Weights of a small mixture-of-experts language model, trained from scratch on English Wikipedia.
Size: 8 layers, width 128.
Experts: 4 picks a token, a softmax router.
Training: 484M tokens, 3787 steps.
Below are experts of layer 3 (counted from 0) of a mixture-of-experts language model. Rows are named router (the router's row for the expert), gate (a neuron's input weights, with its number), up (a neuron's input weights, with its number), down (a neuron's output weights, with its number) and show model dimensions 0-127. Each number is 128 + 32 x the weight over its row's rms, rounded and kept within 0 to 255. Numbers have three digits each.
Before each expert's rows: a language model's description of what the expert responds to. This comes from a sample of Wikipedia text that the model never trained on.

# expert 49
What it handles: Middle or end pieces like er, ber, og, ust, ig in names and words, e.g. Blackberry, Goldberg, logo, industry.
router:164093195135104159085096117111109116075145135131173069079121124123174141109073112144115107156113199149120166162080149132096171124102121175139087117143065131155123154114100132119141110115142154192160152124111167100167171122154096083167086163105071079183100099136124144123108074152105140113135179149126162145138166138098114062108105178102119113115130131094183164116046142116195122122069
gate0:118136212150115150131099089111111115104191142075095080149114116116141117113154147063146109146120153104148139141117123145102099096104105161151167095113142101182051095169080072138119106129139129141091130109124139149106100177147116142098110201098190145218142112129096134113142154172136136119153169129169055123094114150180064146147099123074068115144154103159112088136121076148110133190175
up0:132116124152124112110090126084101107139105126122142086105101123113095165123166121156162134124112105133141070131107150105152148166077140099150187089151125121106141124145115184100129112096123144185132107150091112157119113181140087135103148141124132102107172134106144125059114134142115084185060160105073184094181173114148139133180104077072121157158147048063111124223086053116179172135154
down0:137108162101123127141134115076159146100197149101106137143175167220148094145061106147177105215152081174115069140149092115102174133172089103125128125135110149093124106142165136104157139120130118152109142131117169124100047176113139111179104095098124131105170147100171102152168081144119100133082110078136175158201111101169128064118120081124156120125098136081157169139114130170168141126107
gate1:156108124109087122071150159083177144102135167141156201100121154156117146109108128147159123104104113104152175138131068105149162112127174122155093084100109113120156108142160158186148048149126148128150191058075126143160144078133138094109104118139212130086165063124109122107099105114078099122124195139087123133071183112115162170082120145104133192119060134095145092105125113087130145105127
up1:146173114133089112128124139116141078138132105127086130122083169049081168131105137131116159083111127109117192169188150094155133133169169159139144166143187149108125128100126199172147104094103179118187148120120106118148182071129143183157119171041119191139140164175102138142173109120146141158128165092119131127129128173089167127128108120191147162120146139090108047145188174147131106112121
down1:132164172130092106137112122150100152115116106163076064036167127158186138106125141104131078056105109143104141175109177141170148089143062126165140111110125088124151081094133068113159111098073073168127149118118150142102181111100135106133113140162146113065082117118083135148095135163161101151132087165089127077155148122158132151129162095115104165185118071212134161118103166104156118120144
gate2:119133124134137111119095102190070138167085094094187090137147160127188135118064137133045076106124172097047108157162166117128156150185134145162080169091139152130101143155072106113160142129097097188141043134170087156060093191112149124171109136160098109168161173113089128114127111121128156143135129112141133153128113077140157156151104105136099095170151115124116162161124101110138086115092
up2:132150113120124128138132141095154129151108126102101122136146206137112096151114100123141155128186153097072145151088130124145141132130129102149088131106117162155167074109145116089167184138095055164160188094128099109197176145137121198126168158160073124187062053190134132124116176128129137156157132066150148117131084100147152108095170070162156159147160117115140126122169189086171075134158
down2:143151164159152091089115148202126102117106149120147109167135100096149107122132151135126160143068176141095118115129112170158129102163118122158115184084098102153152148122146129092162157106079134152154151084086166141144098110173118175025080124153160153148101074092151049137167156106086141166161120083141149108163139178102160019172083158124148160174122112142109142172135132117144107107154
gate3:083126158111146136076121078121091141175117137126154166126116143148150133112147159157150152133172110149121152143117134135144143117181169104060138099215133122094143089192135126132143159159095065144134169096046142130175162129088126089180053130139105112157042145137121068173151090119150144111126117158118075142108082158099159080127149175102139059113188141118129098145151100177142147173132
up3:135112101093112149165089092145146155128130114172168192162130120066135095166142093085135113145149104149050102176115078109149087096159140148144104141130136114157127151111153184132128106125101129118141171174124123152160170137113109182145134131121143126177086123183136096144147137094157166137058149170069085080192148097132149136052134135080157113096155137160174070172124161107120066116212
down3:115046178209091149134122133142125117137079158174089107072138085068122152132157141110170150115163150152081114133160119134153141156128149148139155150133156143065084116131161155140148154137086101102160080081115152104188124216113095155133128129125138091134100060153126130062107144145122117120115137118061094091152161138141114177126106131086142070120078133075189149174169135083143101165105
gate4:155112136131110131114164108058065084118202137093095157125144081090144126129139136096068121140093143113098095164101127084134089183114096087169101145105155105090111133105138136136127116146164141081177150050088143151191185062066124102168119141141095169107140159118155141096172076102137067140138155132144131125140169111106125099086136140049074130129168193074115128120159088132119108119125
up4:106164142093137142150163115101157099138121125176135139122097127136110150109185100100130162115144136173113159104125148098077062144112129162159156214149129172159144134204151151158128118108107138079131083117113116147068107162124209139129056210096113139120122153102055085128124179111112170122088136120107128157108174122184191111150135088177128155063106158095163136104152140073161156115124
down4:091165153083167108112141149084106157180144111122117123180153114138077165129174103147160135101157148154154149126136151115047049107128144163148110125140133088134142130189108181039153102103129163142150104132136106100111106153117130149061128117178070123194146092071118139103129072099130153179100138188109163139104091087174153180112143139147201153103121080149157109131112122145170105153089

# expert 4
What it handles: Vowel-led word pieces inside words and foreign names, such as im in Bodø/Glimt and climb, ip in Mississippi, re in unreasonable.
router:183155130177152116146087131138114122207158102107142144131182121075140148121181176109172074063115142115129139197166105121145134136135143136114163127161184090115096145193186130088155148140111143144116192129165118147115137171116076130158131108114148154120172148122135137144155097061146099151118107214159167160147162167066125071169101152074118112177088081134156077145099128133122121109096
gate0:155085137138099199129083093052055154113136077040145078159088140184101106161140107111119135165121105115146134161105076130137114162096167114052119089155116135184100087146124142109174213057113166122128083137126120125114129161083111096110116180166127153152155141139124108145093163120086126153110114142115145178131064111168127157124122139109113102117137168177130118116159172072152139124153
up0:155130148119101164120138139098082141101100142145150143172167171122103066133118113124096145100147135149174100096119128123134125137086067175051114108148144081147182116085089126142158125121111104109127121138148144055025067127157117122130159174165133171129151221156111089137089108150148116110106075075135152128078121136138129072152119093101103163114072149106122124119202075137125161183093
down0:122215086073081113088136122149105139203104078113079133154090088094112067078070198189131128104173146158119148157136102170110064099090132145127146140156146144114130152119149133077122108133150141157117141109102115139079164137164126178138131108117168115124119142142122151104087118112152170149129173070151131157192097158198164133111157120145158181193072113127129096075118106158095120126142
gate1:118085103186088104108080063139131188108223141057118172203111111206127133128112113151096097099094141135134176113115141146132157109117122097191140099138166142092111159108114093110132170105120145106155087150115147143119151167080160135136111145106112141111131156141182075144137153162093107138108124124185128101133104146116142043152134113157099111201103125117052068153154127123131082167108
up1:132144138103104115142089129117097118132192137185143171146083108142091117194112122114194086142147148121127127159124170104151156118128134128146117155176111092130115147160098099160140119099130124117147150139156176112118116223116118147148164154099124105158152103189084088075165095122191083138180148130132160111160156183080057109107123027142066093174141145122110119081163073160107093158109
down1:147110111105103151101170070126104154137133143138125132119128086126139117099057105114109134157167113114110154094172151102114135120135081090140105097174045146168129165147177083162093119140099172158100095148107088135154132140126231189125113151104105139166168129148150089050132163189177119136170121131127176130058140095150147072095138101186138132153139146170126153148188146120095064149158
gate2:163156168131134188158114089137103150187130173157081190156127150163181104122117172154150124137184124143116093129132089173120095161136140149166148123110101107144139114102095159152145100188151052113114163115118112117139133101124141069117134125084123133156093110126167128083085163123164149169147157171115153142094106154143162097167184106145078134032145117138152203122145121173226182146127
up2:113117078149133059091134135131132138161114081145164140101161118083149135125059141129112130100117137134144089161123130104168062133084088146093084170177117126107134117190135102116169146167126160124071106105161045121077057147119134107143133160155157156084118137152107133128115053121159157175188183168160124146113112128096085080144102118110064141126187157164130198135117136111085181125151
down2:125108095117112059135100185162116115140103126146118054147150160143117126195172145169126126136128067134117084158155105105178071156128095164127099133104101114132091087185096142159083115134144178196101163156140194136134093167134051151174148089148142153190103199101104118143163168139114174092142145123069144096119104172149124137137128129089152163125135162102131119110077179119072158150139
gate3:099109114150095205158164161119106116119175158103130169112130133138142137173187141064119107086093102107130160106192062080060125114106093127129148124116119153106160133139128122115172112106140156069159197148142069122102076069127109192114064166142102170100149113118131135137139154166147111154117138125097193138068092091144118124102147166054195142108167127134075102151111150155156119096118
up3:114121108155161131153161104112077126121210110132100106144139110120072091126165158098105102152116110114084163104110116119048139156083134136113102077120114146125144095141155128189034145099160175142155136175115094103150172107131096162142082087160145154169101132097118175068112124062161212126089077102135125118158104150168100134151131112176140081104147107138136140147099136222088139137141
down3:105116192130161144126073085095151139147128165151100102114149123054167136089173132118070101099075134108093144109159144098064182083089171153152127139147121171133119067156098170119126137167151112111164158171089211115112199154202123076104148110160088130142151141076140125132174122159145177133101165089191141121127153101158128127168090153124153097160101138129118071143145126144165086121135
gate4:120152098130150113102120147170104219186122094154142213157141091115154155126139128133156113190121127081130122173123104098148173140180095106133107126109147147123081138114124190189092157139150144154158127179118100096128169035165117058121083164099144155142112138128095150117114138104115171140124155136105165117171137140124155116197103068118152151121045159148094098175132106148117107073173
up4:103088124097203119121133073147095137100073125134091143123154097149119121103124160095143209161145137163087131131138053162148097063120135169160126108123118099117141095150092078143115106184136167145086129163087096106181125068102190062076118128209116101152137117101133054127165117129171155135201155168191114165138132148094136147129129152161137169115128126120151116097090156129157099128149
down4:083129161131082160146075152091085177143118145170084140092132163170171103116159085143129142129140122128077087159066090102116067105158070129199158136165134135115089200067132046133104102084112070106156106111119141126105133138129119134133111119094101165163125096116149101090142129186143130153152141133116100117142146100138079188130097118117172145149099090092098136151180194177121077160169

# expert 31
What it handles: Accented letters and byte pieces of Greek, Cyrillic and other scripts, mostly in foreign names, e.g. Óscar, Brandán, Këngës.
router:194094077126130176118134133143146105088129155127174130123080125152126093156112170165116089117139163088126119120134089139129180131097125144099132151140103063075093146119145134125135135198122138125171127154100196165143102176134138154113117131151150113155170165155164113125150084102110088158170121221126215124101143117032201143126115104150156105120106185140090191133087194128131146117114
gate0:140124124177076107132174130180133125135115095122130136120110187108124186184072123114189214111131149112156159133112122140193163049111122131160144162120120137204142110125123145146170113164097092142163152126119151134156142140100147137064130096149142107073162125181131143108153139122149128152188125062193127117059055130125116111133181122139157187106074167077098148121101089115129107108146
up0:062096157144179136133128115124165110103110146108117109079149066126086173108144095123103116152190147139164090167202109156145122125161135134108116135171112135120101160075119071045099152183156180111063149132084105143190160086123163133137154171150182155122119121150111098166181136132132131147159109109129096093118126169182096144094190107143186125164164100168125073134108153136125117156192
down0:094152084093154120078125151115104148136176096127170179139091134159090118130080137155092105107166110151124059130143096184104148126158123100089165156111103166139115124137146131087111145142106180105158116140085146177184182105110114141146092113166176091134185119155116158240133098103159128135094152095176149159113148105138125093123105129201172165114169092166104131176147080114111145201176
gate1:098133083122123137111158042172080146140146133094076140158086132109140141123061132076106182108087175100140103118070143169188098132095058106132196153131136108152082155086138129139185120156111141142147047142117135120135159136118139117109146137090190122124161104164109113114194114152180127161059088143134102181116175134092153083102166148130126165103140162096123162126077119133169115112087
up1:126095113149051095143067115137156154135165119051165159147146093133148144115126168133135135102142144154151129080148103141161157136130100098149131128088095097098131028126084116119156162053137170139131118089166084078128092167114154130115131056184145168108129069125093097200129177142114146129147096109078108108193117089113135155159083101133133111146177139149142114142138183139116197174122
down1:091133180162132132175101101110147124165124156181126104136186098160134122152141096120107118121155112143164093124105118074204139161102111201109173134142135105112117092132131062131067132152172112149085125144133130121071146124140105143175102113131119180108118168146125113074064091145145181117055149164172156135151089160113078142074164223137103129087140167115121208132135128091102176127125
gate2:099082158164074202093151124134128124111119216067073114104136125128125130076118174159116083057107136081137132129100137146132103181169114120137076144085121143117108170211149086097177137155138128108153146127128120137089105114142131098150140157124132115139115098188102110111111123133207063146104114180101155135137167049119187128114096188121141109113081118170145156111080134127100108160096
up2:189155134079154107098196212105131157136118105109140106097105153103128119110128151115112159110179130117091180115142097168122120105155150115092156117141113127166162134199117124165151153095132155087094163102116143063203152182145134161102126151130206134148107133156119117108111121182131159148155196055145108122099099081095141066179142106138132128205197141115124128111099075121174120134150
down2:069093154114127088097118049067146160155153112084130088128124093052089120087102117156109115151107069118052138107216111139123109174156138152119150131124140135089087111165145135075166176102131143054120147091129158143111196077122162112130134122107126118101133150160107086127134154160197167151070124159104107130151118104153117144120140134175160107216108134142121140066121160109128116145110
gate3:189098152096090139132155092137113137101155137135115150123075154099095135135087130109158095081122160148099162177113095093056130065102098113107186124097128054099162121141096141086091105135125128145107140148105173096044143115140183095153162146118126153136171157156144171097147112125148090133137167061196158085137113134163127119125127132084071059129129057142158163138087079122095123087081
up3:078132147111092127043214133139104084084187086122187133113214093119140137040096076151101120119111107154160127136122137157199104131127098130165088115118121106111096097102103129093141152144153157141134127123132089178118141087154156125108119136128055116112079157161115095106143111129103126180075120148165145132186124111103086099107112097117136150122116125203154131166170141071151138132062
down3:155159129098132059153141079149147062148100093168119106144068151073091111142137146110160156124118134143178152137111120130070095142086075095136143133041125096097167156156125093097105145098140118119110093118127153104170154119084160150205142161167106071121142146095100079119118102114107079101130129150174091103156096148149066106146146071107156096093152112166136182066175132161170117179100
gate4:069172088129132147100109100120174135133147125053131130120143125162090104131100171095135195117164120095181134119188135117064130151156171077147093101118159088128084150194138114094128154115192108091144147144090072124119185136100149121112165123111138089070125189163188121158089165107114144103153103188127170107150164108085143188142162087157104153067168150159142126155134159133166146101154
up4:074149184166157085097122127106152103195067171177151099173138166126129164044157146163119156153177083141147149056143160125165114184169125148096126107128076138113125140166126181102123144130109128070126107124113132150146105125081146106141186132152168141172108217149139085123152099133130134108120133202131145114130114172140130118111180131098085098155089051159122174113165115164109114112142
down4:133125191098105110107090122073130158192157106171138127144137155086194121101123157100136129108052086103114177136160101117125167170089121160133135142129132086157114084144071154054153175091127146127082200113139095155113071077122142086094160157076083101131169136158139164128174086139118111168123179129155156182126106111120181133105142183118113145092084145088101173147125110084150084118116